Weights of a small mixture-of-experts language model, trained from scratch on English Wikipedia.
Size: width 320, 62.6M parameters.
Experts: 32 experts in each of 7 layers, 2 picks a token, a softmax router.
Training: 203M tokens, 8931 steps.
Below are experts of layer 4 (counted from 0) of a mixture-of-experts language model. Rows are named router (the router's row for the expert), down (a neuron's output weights, with its number) and show model dimensions 200-239. Each number is 128 + 32 x the weight over its row's rms, rounded and kept within 0 to 255.
After each expert's rows: "comes before" lists some tokens at least twice as common just after its tokens as in all text. This comes from a sample of Wikipedia text that the model never trained on. Tokens count by the router's weight.

# expert 11
router [104 103 133  88 116  91 107 135 127  77 127 140 132 114 136 148 172 152 118 153  65 179 109  99 104 100 109 170 114 148  71 166  86 121 109  57  77 108 167 138]
down0 [ 93 144 148 114 174  77 155  80 119 121  93 151 141 158 169  82 106 140 175  80  99  54 139 117  98 101 173 127 104 178 129 134  78 125  86  96 119 110  96  80]
down1 [ 88 150 126 130  84  90 133 133 136  78 116 112 136 166 158  94 177 127 120 108 115 137 177  98 120 179 112 158  85  92 100 131 113 128 191  65  96  95 101 142]
down2 [ 92 208  55 110 167 145 182 106  28 136 125 142 110 138 107 164 152 135 159  89  87 190 119 121 183 138 118  60 124 135 150 103 114 119 133 118 147 168 103 134]
down3 [137 117  78 126  58 121 104  98 151 119 174  84  59  91 132 124 138 152 108 108 149 163 149 202 132 161 182 130 163 165  77 146  85 201 140 126 153 129 104 139]
down4 [149 114  95 135 119 146  90  99 132  83 119 168 138 174 149 131 201 115 177 137 131 120 150  90  90 122 130 173  94 151 191  94 124  97 137 100 119 168  62 172]
down5 [157 185 140 115 161 195 121 194  96 107  69  98  97 130 134 138 101  95  97  99  90  49  98 152 108 116 142 130  95 110 131  85 128  83 132  93 108 147 114 138]
down6 [140  65 153  56 195 133 126 120 100 146 113 123 168 112  94 155 157 119 131  70 153 190 113 150  84 122 120 120 171 167 163 135 141 111  88 150 106 130 173 116]
down7 [143 132 117  95 107  87  82  94 163 110 114  75  99 103 120 125 142 175 113  58 141 157 174 142 103  90 160 111 127 129 133 168 116 112 186 111 106 108 153 126]
comes before: "-", "\n", "==", "|", "The", "==="

# expert 27
router [106 120 125  98 173 119  78 174 179  78 130 136 162 176  92  94 129 162 115 146 102 170  80 180  86  91 156 180  98 145 179 169 144 109  47 146 119 109 155 105]
down0 [134 123  85 110 178  99 150 100 102 122 158 178 146 153 121 157 144 162 121  82 121 142 177 153 133 138 153  84 155 124 139  68 110 143 134  73 118 131 118 162]
down1 [173 118  86 140 144 138  80 136 117 141 125 110 168  81 112 144 128 195 140  94 139  66 130 158 158 105 192 127 168 128 132 104 113 134 149 137 157 129 119 115]
down2 [187 170 120  98 130 105 157  74 140 135 104 175 142 132 134  61 137 204 133 169 187 138 159 121 124  91  78 158 157 110 155  91  93 112 153 129 171 148 153 179]
down3 [104 132 159 117 124 100 138 135 159 128 151 125 112 161 128 199 139 185 169 139 162 126  73 111 144 189 180 101  97 139 120 133 101 118 153 161 108  67 138 169]
down4 [177 144 112 105 142 100 128 128 166  83 136 122 123 128 196 105 122 134  70 133 105 134 170 157  87 135 123  92  98 224 184 108 164 139 145 175 200 116 105  62]
down5 [117 125 195  92  94 148 155 118 115 138  93 104 106 143  97 134  89 119 123 109  92  83 129 156 117 202 101 115 126 129 142 118  93 179 108 143 126  97 151  88]
down6 [172 192 148  81 144 119 124 137 135 119 131 162  50 150  94 132 131 124 176 142 109 169 140 127 142 171 106 196 174 181 178 124 166 110 108 101 152  97 175 138]
down7 [132 116 124 132 144 124 107 166 131 119 125 137 132 136 119 155 114 131 118  88  94 138 103 188 104 173 117 113 142 145 127 188 198 176 133  96 206 183 164 101]
comes before: " the", " that", " to", " a", " it", " been"

# expert 16
router [106 121 133  87 156 140 124 146 103 105 129 115  76 132 137 163 115 151 122  97 124 169 115 121 137 102 172 137  97 131 158 142  78  67  92  90 144  81 133 111]
down0 [122  51 132  99 157  75 107 119 174 129 134 109 171 100 191 127 160 125  88 150 130 118 127 133 166 169 156 127 149 104 123 135 133 104 108 131  99 131  96 142]
down1 [140 144 154 130  67  74 146 158  94 136 116 195 152 161 181  96 126 171 152 145 120 210  96  96  84 154 186 113 125 114 146 145 131 102 111  91 135 131 122 126]
down2 [187 113 142 129 130 143  66 149 170 184  76 165 165 102 109  79 127 233 140 153 127 125  73 216 218  80 193 182  98 143 143 117 105 117 173 130 140 112 168 105]
down3 [101 133 120 146 102  92 115 100 168 139 102 142  95 149 155 179 145 144 122 115  96 185 130 112 167  76 158 105  61 161 206 116  85 134  92 211  88  86 116 189]
down4 [ 97 189 176 182 115 157  85 125  85 126  78 137 138 124 177 135 138 134 125  77 153 101 145 146 165 167  68  95 136 130 145 161 125 144 139 129 142 136 128 145]
down5 [129  91  76  99  94 134 134 147 166  99 146 156 119  64 130 112 160 157  88 130 139 106 137 109  97 109  84 179 115 142 126 134 130 123 139 134  88 141 137 195]
down6 [131 174 107 133  65 120 110 166 146 129 139 104  77 116 138 139 114  86 144 159  89 188 120 110 129 120 141 197 147 120  94 163  84 113  62 127 129  77  83 108]
down7 [132 111 144 138 146 156 162 147 140 150 154 110 172 136  87 141 138  99 205 177 136 200 109 103 182  94 155 138  66 118 114 137  91 156  89 122 142 159 194 121]
comes before: "\n", " The", " He", " In", " It", " She"

# expert 15
router [163 141 169 110 175 115 109 142 152  85 138 154 134  90 140 135 154 176 160 103  76 204 115 175  78 107 152 173  43 136 125 148  99  94  90 121  90  84 175  94]
down0 [132 134 116 129  86 186 127 163 115  89  55 141  93 173 108 172 114 146  95 153 180 158 134 126 103 105  90 106 144 127 113 116 147 150 120 119 119  77 177 113]
down1 [152 104 150 105 101  82 111 133 123 147 154  93 114 165 130 123 136 137  95 135 149 108 106  53 151 103 134 166 104 173 169  94 121 116 119  92 126 113 101  97]
down2 [ 70 157  72 104 136 115 135  99 162 102 148 135 154 148 105 147 162  70 165 114 148 113 159 164 123  93 151 188 137  78 113 138 110 163 100  67  97 118 175  85]
down3 [131 126 148 120 134 125 179 151 104 171 174 139 171 164  81  89 151 131 101 133  57 103 119 153  89 125 112 117 175 130 161 151 188  97  95 189 104 167  75 163]
down4 [123 120 151  93 110  88 151 141  71 136 156 120  68 177 111  69 103  98 106 141 135 143 135  84 103 120  74 114 113 145  78 100 140 123 153  86  95 203 149 131]
down5 [128 104 124 135 158 119 122  81  51 133 151 104 141 154 134 111 131 114 109 154  92 128 136 173  96 153 131 129 168 187 122 122 127 124 163 139 107 146 123 114]
down6 [188 152 121 153 113 108 126 200 120 162 130 165 126  36 178  78  97 144 110 123 103 134 153 101 127 152  51  98 133  87  78 121 161 138 135 108 106 108  99  55]
down7 [165 196 142  40 139  99  96  84 115 170  85  85 125  83 165 131 115 103 118  91  87 144 137 144 157 144 191 110 153 139  72 122  91 108 173 104  95 140 156 117]
comes before: "s", ".", ",", " and", " of", " in"

# expert 3
router [162  91 180 104 149 148  75 161 169  41 124 126  90  79 136 109 154 108 163 174 106 180 141 125 117 103 175 153  97 129 116 146  85 119 106  88  98 116 155  94]
down0 [ 91 131  54 106 103 157  99 149  98 176 151 103 107 119 125 117  87 171 157 142 141 129  92 142 118  93 119 141 119 139  88  83 135 176 106 130 136 136 146 126]
down1 [137 118 100 143  88 124  93 128  88  98 112 151 167 143 171 101 140 170 206 100 124 111 149 119 133 109 139 141  77 184 132  67 144 103 128  57 159 132 182 144]
down2 [226 102  89  93  94 167 133 113  88 135 133 124  90 117 145 125 176 136 116 125 112 132 173 148 156 145 139 125 144 148  79  89 100 177 127 119 137  68 126 124]
down3 [116  95 150 108 116 110  91  80 144 170 114 140 193 142 155 144  71 117 224  71 100  78 150 113 165  64 171  94 149 156 120 105 188 102 127 102 146 168 143 182]
down4 [144 106  97 178 124 146 128 125  83 149  70  80 132 117 155 179 138 125 115 142 155 136  80 163 161 148  91 164 101  84 122 125 103 169 161 113  64 136 176  73]
down5 [ 96 118 127 129 122 132 110 159  63 113 110 100 137 173  72 144 118 160 158 106 150 149  90 179 123 129 137 177 187 110 125 182 132 112 146 147 151 172 169 138]
down6 [106 113 149 173 114 134 109  85 120 144 162  92 117 111 163 113 166 117 165 191  83 101 120 135 177  88 108 158 136 117  91  80 152 183  88 167 144 165 131 109]
down7 [ 78 166  84 115 125 141 117 150 100  73  93 126 151 116 137 165 117 120 100 139 104 113  56  93 137 149 115  84 101 107  65 118  56 198 148 104 148  89 123  90]
comes before: " |", "|", ";", " were", " would"

# expert 21
router [146 131 161 106 113 116  95 167 139  31 117 116  80  91 123 121 159 165 183 168 117 195 127 118  87 100 151 118  96 133 111 179  98 136 148 100  94 115 158  98]
down0 [176 105 195  98 174 126 132 125  64  89 100 124 146 138 146 113 118 141 108 112 127 130 120  69 128 142  91 189 101  41 133 120 168 130 115 121  80 126  98 133]
down1 [146 160 142 127  64 159 191 157 142 107 144 170  95 143 188 141  97 159 108 142 115 133 116 127 117 116 140 148 128 155 103 135 147 164 123  83 144 145 153 142]
down2 [156 109  81 136 104  69 115 187 159 125  60  92  67 114 144  67 134 121 127 112 127 117 134 175 135 149 147  97 117 182 111 140 142  92 108 186 126 196 202 231]
down3 [ 86 132 123 149 136 144  95 141 138  73 138 125 109 137 156 153 117 158 155  73 137 169 122 153 113 162 147 138 131 156 112 136 164 169 151 136 125 145  70 114]
down4 [114 193 125 171 117 148 204  78  83 117 148 170  74  79 116 100 144 143 103 195 153 130 113 192 175  96 165 122 160 209 132 103 131 143 134 109 125 157 122 136]
down5 [154 148 143 128  84 140 138 145  90 119 106 125 134  86 163 119 101 158 112 118 115 148 136 147 138 104 125 124 134 123 150 133  67 128 180 132 147 120 110 126]
down6 [162 152 124 114 146 107 185  92 148 125 107  70 105  89  82 114 145 134  64 134 138 145 165 128 148 147  90 119 184 134 147 142 108 100  96 143 107 163 165 134]
down7 [165 155 103 113 120 108  98 112 119 145 179 116 127  99 137  44 170 170 132  87 117 120 141 149 118 144  99 121 123  40 152 117 145  80  96 164 207  53 121  96]
comes before: " |", "|", ";", " (", " –", " -"

# expert 9
router [135 108 156 109 143 153  94 180 153  40 118 114 119 117 110 100 107 112 159 167  75 207 143 128 107 115 146 127 105 133 125 133 101  97 138 106  99  96 185  86]
down0 [133 142  94 145 100  52 101 102 162 170 143 103 154 153  89  99 138 133 198 144 134  67 105 121 140 141 131 121 137 172 120 177 112 100 118 152 136 120 112 149]
down1 [ 88 136 135 154 137  98 110 138 154 160 106 142 105  79  94 152 155 151  76 107 169 161  91 118  40 132 100 153 119 146 113  79 107 104 139  97 100  79  82 142]
down2 [141 112 153 104 138  97 124 108  75 144 100 106 100  98 135  35 133 170 122  95  95 118 102 103  75 130  99  90 134 152 145 144  85 137 145 124 145 132 151 153]
down3 [105 161 145  89 108 175  80 106  98 135 117 161 126 129 108 110  53  89 125 116 100 108 121 126 174 128 113 188 157  97 181 196 149 165 128 143 157 177 172 135]
down4 [143 117 103 134 143 164  84  95 130 180  98 136 134  92 120 103 159 111 128 175 152 191 172  63 150 106 103 135 146  61 153 141 101 144 117 124 141 162 114  50]
down5 [ 74 111 150 188 132 163  78 101 176 137  98  87 146  91  92 108 112  65  80 120 166 144  72 119 127 106 122 162 163 103 110 105 153 175 160 120 107  95  99 123]
down6 [106  47 102 102 162  81 107 140 119 126 196 131 140 122 139 106 148 107 122 115 136 155 162  65 172 170 128 115 118 172 172 159 137 126 149 111 137  99 119 140]
down7 [111 119 114  82 159 153 152 163  69 107 138 108  70 178 130 194 132 168  63 111 145 107 103  72 176 193 132 135  69 156 128 133 135 132 199 141 141 113 116 123]
comes before: "\n", "|", "-", "The", "In", " –"

# expert 30
router [162  79 131 130 144 127  67 152 165  82 127 144 162 137 125 123 181 157 126 118 106 215 133 136  98 152 126 193  47 146 185 158 103 104  92 151  92 115 178  72]
down0 [224 167 157 105  89 171  63  90  94 216  66 166 177 120  83 130  87 132  60  89 204 107 160 114 128 152  78 127 156 106  86 159 113 124 117 138 214 147 151 146]
down1 [120 104 101 116 110 129  70 164 141 100 144 156 117 145 123 132 144 199 114 127  80  75  99 109 126 127 159 154 126 119 153  56 123 154 148  59 120 119 162  99]
down2 [164 104 105 126 134 149 118 178 118 135  89 173 123 110 126 135 156 119 135  82 128  92 129 127 101 162 141 168  91 161 179 133 160 129 126 116 130 169 147  62]
down3 [140 125 147 136 138  78 101 143 131  89 200 107 188 109  84 129 152 158 116 156 111 108 158 114 159 128 143 156 126 147 203 154 140  84 144 137 116 171 121 155]
down4 [181 136 138 142  65  99 102 169 157 114 153 135 129 192  55 161 162  80 151  93 184  82 160  93  83  79 141 120 127 143 107 139 162  97 107 145 104 142  96 144]
down5 [225  98 113  95 154  97 126  68 112 128 149 138 151 153  57 192  96 113 150 113 158 157 172 119 132 100 140 109 144 139  79 113 146 107  76 102 174  84 106 143]
down6 [187 127 104 125 127 122 159 130 207 111 118 135 119 181 111 155  98 164  87 177 186 165 133  77  87 139 133 135  95 128 124 173 130 131 139 132  80 102 106 148]
down7 [136 136 134 102  89 123  88  62 160 201 138 125  61 183 122 109  91 169 123  87  89 116 127  96 127 138 144  97 130 163 125  69 161 156  78 123  82 166 183  43]
comes before: " the", " in", " to", " a", " on", " his"

# expert 1
router [114 143 155  96 130 109  78 143 100  69 115 104 146  76 133 181 142 185 173 116  80 211  92 211 125 117 116 173  69 161 127 123  88 128  85 124 130  93 130  96]
down0 [103 150  52 195 177  82  67 114  94 155 162 155 143 175 176 139  71 146 137 112 133 128 112  97 125 152 100  91 133  94 176 193 104 130  86 105 128 162 128  77]
down1 [ 76 126  80 114 196 118 128 149 103 126 140 112 131  92 126 130 171 130 139 124  84 146 172  73  73 104  80  96 122 161  60 131 105  66 126 180 125 152 163 151]
down2 [116 130 148 107  77 143 183 159  96 138 115 111 124 106 163 141 161 109 217 195  90  77 123 117  93 136 107 130  90 130 122  59 151 130 152 107 114 115 111 109]
down3 [131 110  96 110 154 152 117 126 145 114 144 157 111 143  97 200 165  73 114 127  87  96 117 132 149 131 106 157  93 156  98  47 129 109  76 140 119 132  44 147]
down4 [ 99  82 130 114 107 112 142 146 178 182  98 174 121 143  94 171 125  76 112 103  74 141 100 107 114 185 132 110 191 125 118 100 136 110 181 104 106 115 199 163]
down5 [115  84 176 129 122 143 144 109 150 119 178 124  96 145 128 120 109 207 104 123 133 131  83 139 175 107  92 160 103 140 185 159  78 192 130 125 125 151  91 141]
down6 [137  61 142 136 136 128 123 121  69 166  98 160 173 153 126 132 173 103 100 164 147 124 121 118 123 109 137 140 111 146  65 196 184  57 197 134  89 161 132 105]
down7 [ 89  88 153 174 106  97  98 108 102 175 100 140 107  81 117 137 126 135 147 142 210 129  97 145  81 133 162 168  72 114  88 160 132 126 149 114  99 138  74 149]
comes before: " of", ".", "s", " and", " in", " is"

# expert 25
router [138 102 148  85 174 119 104 124 151 111 124 139  64 131 109 142 136 193 150 136 109 210 114 153  70 134 113 151  90 151 142 140  97 117 100 132 103 115 149  93]
down0 [ 93 193 155 124 113 130 120 116 147 141  99 109 143 129 111 185 115 121 144  96 105  96 141 155 177 114 110 131 134 121 128  41 159 103 129 112 124 147  35 142]
down1 [118 131 128 112 140  87 108 136  98 126 110 154 117 168 133 100 111 131 172  83 140 190 123 132  99 161 101 133 126 143 105 142 191 133 155 142 132 148 122 134]
down2 [204 108  94 110 123 107 159  99 149 116 134 108 113 137 139 130 194 169 124 121 112 123 107 141  91  95 132 167  86 172 156 134 107 118 166 125  76 149 142 143]
down3 [ 90  59 157 132 135 139 102 170 101 114 169 148 135 102 114  99 179 174 123 119 104 185 144 129 147  93 158 113 101 111 130 156 161 131 134 122 173 156  66 179]
down4 [151 111  90 141  95  91 193 134 134 122  73 143 146 138  63 124 171 135 153 124 166 132  92 151 161 125  91 147  42 109 158 157 137 121  63 207 161 106 182  91]
down5 [135 121 136 146 162 115 119 132 132  84 162 113 160  83 120 155 128 120  68 137 110 137  90 129 107 155 104  87  97 108 122 172 151 132 109 121 150 135 130 120]
down6 [126  90 105 157 156 175  97 114 118 159 119 113 125 115 118  88 103  96  97 205 164 185 138 107 124 120 121 107 104 146  83 130  92  84 143 153  84 177 141 139]
down7 [ 77 171 178 141 114 114 102 109 125 165 125  90 129  95  92 136 173  74 141 117 110 149 127 152 120 121 139  61 146 152 141  89  42 111 117  72 126 157 104 107]
comes before: "\n", "-", " was", " is", " =", " born"

# expert 19
router [170  42 137  89 106 127  90 131 129 121 140 146 145 151 128 165 172 158 175 139  89 137 103 155 110 101 128 128  93 159 148 160  98  67 112 122 135 133 132 100]
down0 [ 85 168 105  99 154 146 122 128 107 123 109 152 162 149 105  86  83  75 137 188  93  86 137 107 174 109 107 122 117 114 129 146 130 134 170 102 131 130 159  94]
down1 [213 147 124 111  87  95 135  96 139 114  75 108 122 108 179 131 156 125 127 101 156  98 111 134 123  93 170 130 137 151 129 177 122  97 163 155 125 124 115 110]
down2 [134 147 106  73  79 116  70 139  93 117 101 186 132  91 101 204 214 121 134 111 121  89  88 117 102 132 121 104 106 119 162 187  66 146 177  85 102 151 175 100]
down3 [140 198 141 182  97 151 124 180 131  53 139 179 119  76 104  55 132 136 111 138 167 168 182 116 114 103 160 139 142 173 106  84 114 143 106 141  89 110 107 174]
down4 [127 129 153 125 107 124 122 126 148 170 184 200 129 120 101 107 120 166 157 157 140 130 147 123 153  84 124 150 134 123 162 163 109 104 137  49 130 165  79 147]
down5 [139  83 139 101  87 131 121 171 128 109  91  77  68 105 142 133 124 117  45 123 111 138  75 104 104 149 122 139 132 142 156 176 109 164 132 117 146 210 131 131]
down6 [182 109  80 102 142 136 178 172 139 111 208 116 139 102 121 125 147 132 143 172 151 148 103 185 170 132 137 123 141 100  79  79 150  57  97 109 170 115 117 165]
down7 [120  72 130  84 182 127  93 171 106 140 138 156 179 139 110 103 106 112 163 149  57 147  88 107 147 140 146 206 126 100 119 155 107 176  99 104 119 137 166 156]
comes before: " |", " by", " to", " in", " as", "ed"

# expert 13
router [103 140 149 117 132 162  80 165 140  61 146 132 137 119 137 113 114 121 144 135 128 158  66 147 106 108 134 111  79 152 139 132 112  87 121  82 117 113 124 119]
down0 [103 109 125  81 138  79 116 148 112 186 174 157  89 158 139 150 138 110 100  96  88 156 131  70 141 131 131 143  86 183  91 189 157 129  93 161 121 106 148 130]
down1 [102 211  85  92  84 105 104 156 171  92 116 133 103 141 117 114 144 124  88  78 133 137  98 111 153  82  76  99 148 171 132 168 101 124  91 181 146 161  63  80]
down2 [178 128 134 124 104 145  66 102  84 141 127 121 159 109 158 101 146 123 124 191 155 183 128 169  99 160  96 150  54  99  50 134  99  13 107 126 183 124 142 140]
down3 [108 133  83 188 151 113 122 146 103 138 176 159 138  86 125 104 153 157 149  84 113 152 123 165 138 105  50 174 149 122 185 116  93 175  73 127 138 165 156 138]
down4 [122 173 161 133 151 169  83 150 107 150 189 104 176 131 134 147 154 123 171 151 110 178 131 105 140 118 160 111 110 194 146 115 166 109 146 189 138 118 152 119]
down5 [168 162  71  96  99 101  99 121  81  75 111 132 125 110 126 125 149 136 144 133 125 171 159 136 203 127 171 147 166 112  77 137 182 119 129 205 147 144 140 126]
down6 [120 118 148 139 122 114 151 142 134 152 128 121 110 170 251  99 131 158 113 129 111 170 154 118 197 113 155 149 103 133 127 146  96 148 123 148  75  78 130 132]
down7 [164 156 179 148 145 100 159  89 134 151 105 117 114 103 172 141 143 110 149 133 124 131  97 112 140  80 188 165 104 159 125 138  95 109 122  69 117 151 115  86]
comes before: " and", " the", " which", " but", " a", " including"

# expert 7
router [151 105 163  72 133 146  79 190 124  22 101 120 106  78 115  99 150 144 166 159  97 180 150 145 108 110 160 124  79 144 102 175  87 109 124  96 109 124 164 137]
down0 [ 94 186 195 157 155 110 120 137  88 164 124 171 164  93 156 109 131 136 157 161 122  63 130 155 164 118  80 139 143 175 133 164 129 148 159 118 122  89 143 135]
down1 [108 151 106 146  97 164 140 156 148 109  92  93 145 147 138 173 145 138  86  91 148 153 177 141 132 116 129 144 141 127  94  92 124 142 172 136 188 136 169 159]
down2 [150 154 124 148 144 135 169 167 104 149 121 127 167 181 216 140 119  78 155 145 132 157 172 136 162 119 123 132  57  92 117 118 150  81 161 156 134 122 108 166]
down3 [169 110  81 127 124 143 140 175 165 144 154 144  63 156 141  93 106 106  52 102 200 102  63  90 149 202 142 103  86 160 117 141 128 123  97 137 121 150 137 149]
down4 [ 95 145 143  76 171  94 143 110  57 142 100 121 141  88 120 189 128 165  86 160 174 153 110 137 148 143 147  86 103 117 113 102  19 126 116 200 128 124 132 104]
down5 [129 135 145 162 152 194 102 114 138 136 118 143 118 136 185  98 100  67 157 144 135 117 155 126  92  94  91 213 154 134 128 173 193 146  90  91  91 131  71 113]
down6 [ 98 107 153 103 125 169 133 116  78 114 158 137 107 108 116 139  74 100 107 152 174 118 102 120 122 148 141  70 144 197 128  95 111 133 170  81  88 125  95 115]
down7 [150 146 159 131  63 149 154  50  73 206 149 166 113  68 146 122 143 124 121  90 188 113 221  99 113  46  86 126 118 149 101 153 138  62 122 120 153  34 174  91]
comes before: " |", "|", " ", ";", " 0", " 1–1"

# expert 18
router [134  88  99 106 128 128 125 192 171  90 121 132 123 129 119  56 139 166 168 136 120 187 108 167 121 118 165 162  98 113 114 189  85  97 108 134 131 105 140  84]
down0 [173 178  74 116 163 170 129 117 174 118 121 119 133 149 125 131  72 119 141 139 198 150 112 157 126 121 112 124  71 153 139 189 101  64 183 103 161 154 131 137]
down1 [144 140 141 111 102 101 111 157 114 128 222 152 161 159 114 132 117  66 141  87 127 149 166 179  85 136 120 126 108 120 174  96 102  54  99 131 119 139 110 126]
down2 [133 126 141  41 148  90  79 120 130  73 129  92  66 107 126 109 136 102 147 134 170 195 105 104  80 137 106  93  75 162 135 126 125 104  72 155 127 141 137 168]
down3 [175  78 103 129  65 139 197 143 113 151 205  95 114 121 134 101 123 114 125 131 169 109 191 112  87  79  84 105  79  96 112 118 151 140 168 113 150 200 113 121]
down4 [128 126 142 181 124  97 136 140  99 138 122  90 134  97 121 137 132 177 179  93  93 113 125  87 160 102  39 137 152 122 135 154 123 151 104 104 186 168  84 146]
down5 [ 37 134 143  72 120 136 167 107 138 116 135 134 107 145 120 124  89  51 114 100 175  66 156  89 111 173  95 132 194 169 129 139 134 105 123  84 120 124 101 147]
down6 [149 124 145 172 162  72 161 135 118 130 166  81 143 125 159  78 149 136 177 121 155  82 138  94  84 169 123 122 119 148 160 105 182  91  95 126 151 179 168  95]
down7 [120 134  81 106 118  89 129 124 131 160 122 227  93  83 114 142  97 123  52  85 124  89 144 165  65 163 139 162 125 121  97 152 191  94 103  92 132 123 153 103]
comes before: ".", "'", " of", "y", " who", "ed"

# expert 22
router [166 104 190  46 173 186 129 179 127  85 165 101 136 127 109 155 167 137 165 163 116 133 108 153  95 113 118 155  87 138 174 183 104  90 106  94 141 137 156 106]
down0 [ 67 165 140 134 144  82 140 130 120  83 105  92 146 150 199 130 214 118  96 195 151 152 159 120 189 149 169 118 178 136 137 122 142 118 172  93  88 154 143 167]
down1 [166 108 138 134 133 114 177  87 115 122 116 127 167 155 181 101  87 137 175  81  94 190 141 139 126 136 175 134 134 106  82  99 171 129 144 119  87 130 116 131]
down2 [142 172 145 139 167  94 122 107 125  82 112 126 162 124 119 111 175  93  94 121 133 123 178 155 128  96 105 128 148 197 120 122 111 147  66  94 151 119 109 133]
down3 [122 173 113 149 124  99 180 144 197 105 193 156 123 134  98 107  95 154 113 121 131  99  69 175 145 145 106 138  98  94 123 165 127 113 111 151 134 154  54 114]
down4 [124  96 187 178  86 118 128 120 152 122 138 129 144 170 110 126 126 129 194 125 150 143 105 127 145  43  88 187 163  90 149  92 129 145 116  68  91  93 155 132]
down5 [169 167 178 165 136 107  93  83 125 160 117 131 108 181  92 101 142 140 172 190  96 201  81 155 188 115 160 150 112 143 157 114 169 112 104 152 170 146 170 146]
down6 [ 83 115 132 154 132 207 163 141 143  91 119 147 165 222 105 140 137 153 124 133 127 152 188 108  25 121  96 147 137 167  64 148 133 180  89 151 152 116 116 128]
down7 [ 93 127  70 156  93 129 106 179  93 101 113 169 124  57 118 112 125 119 127 116 111 111 147  76 174 131  81  94 125 121  98 165 178  72 121 141 152 142 130  80]
comes before: " the", " a", " an", " his", " its", " this"

# expert 4
router [119 107 156 101 123 125 110 160 143  96 172 179 124 132 115 116 134 188 188 175  82 150 103 164  93 121 119 150  97 142 189 169  98 106  89 130  83 126 120 127]
down0 [ 62 145  65 122 103 135 150 129 118 132 102  94 170 163 141 102 110  88 173 109 127 135  98 206 170 115 156  92 155 123 149  65 128 117 190 129 170 160 101 105]
down1 [146 151 148 118  97 102 156 143 137 127 161 162 177 120 124 120 107  80 121  80 107 151 120  96 123  80 160 145 129 120 148 171 144 185 123 148 163 115 169  88]
down2 [ 89 180 117 147 135 127 111 116 149  86 116 123 191 129 141 131 130 137 133 142  84  99 190 149 147 103 108 164 107 114 119 150 115  83  96  98 129 165 131 150]
down3 [110 189 126  56 160 141 131  95 179  99 106 203  94 137 142 159  87 145 106 146 148  97 166  77 105 136 105 114  89 172 109 136  89 106  82  74  86 129 113  85]
down4 [ 73 118 128  91 154 213 153  79 115  59 102 113 144 121 155  83  85  89 102 119 128 137 188 120 159 158 192 133  61 112 120 134 165  37  89 192 137 120 122 120]
down5 [113 112 119  94 191 170 128 107 141 135 122 102 116 103  88 108 102 184 118  99 124  90 120 136 189 169 138 143 173 176 127 148  97 102 148 114 162 120 155 117]
down6 [ 60 117 148 150 127 130 114 144  70 144 100 190 141 128 162 112 113 121 169 153  98 102 190 104 125  75 147 133 138 115 157 152 140 131  86 186 118 135 135 102]
down7 [140 151 115 173 117  93 127 131  33 114 124 101 186 148 116 152 135 144 150 116  70 119 155 121 152 135 170 179 129  73 158 111 136 105 111 171 100 125 174 109]
comes before: " the", " he", " a", " his", " she", " it"

# expert 23
router [132 141 174  98 137 102  81 126 117  88 178 139  82 121  94 149 123 137 142 132 111 177 131 149 103 125 110 182 104  96 139 208 136 133  71 106 141 108 145  74]
down0 [170 114  81 141 111 109 125 112  85 137 141 138 116  92 143 100  80 125 111 108 124 154 154 147 134  99 141 142 136  83 141 148  88 110 121 115 115 155 132 202]
down1 [102  96 104 105 181 160  97  95 182  77 142 132 158 177  57 145 119 178 166 105 120 155 140 140  83  68 119 153  68  58 128 134 121 174 163 148 131 103 111 123]
down2 [121 126 127  94 107 159 142  71 157 152 140 123 139 189 105  85 129 154 119 121  92 170 131 162 121 120 109 126 153 139 122 101 153 176 139 103  79 111 155 151]
down3 [185 129 117 118 136 157 177 147  97 115 148  76 172 148 136 115 122  99 130 144  68 176 121 145 174 142 179 123 144 114 147 101 127 112  86 104 175 108 142 149]
down4 [129 112 127  85 136 193 103 142 129 130 108 157 130 132 159  75  66 102  90 146 148 152 139 132 103 118 127 135 114 154 112 170 157  84 140 140 166 179 132 134]
down5 [111  97 146 171 165 182 113 133 184 103 100 168  87  94  93 140 132 120 138 122 133  99 107  90 226 124 137 111 124 115  96 138 165 113 150 109 211  69 110 137]
down6 [ 93 175 147 105  99 159  93 173 156 130 131  98  96 119 112  76  97 153 115 105 147  92 138 117 137 141 153 158 119  99 137 128 127 114 117 155 126 146 122 138]
down7 [114 133 196 103 121 111 140 113 172 169  69 121 121 140 125 143 147 162 119 101 182 148  84  91 143 124 179 104 143 154 118 144 135 178  97 146 205  77 164  98]
comes before: ",", ".", " States", " of", " York", " War"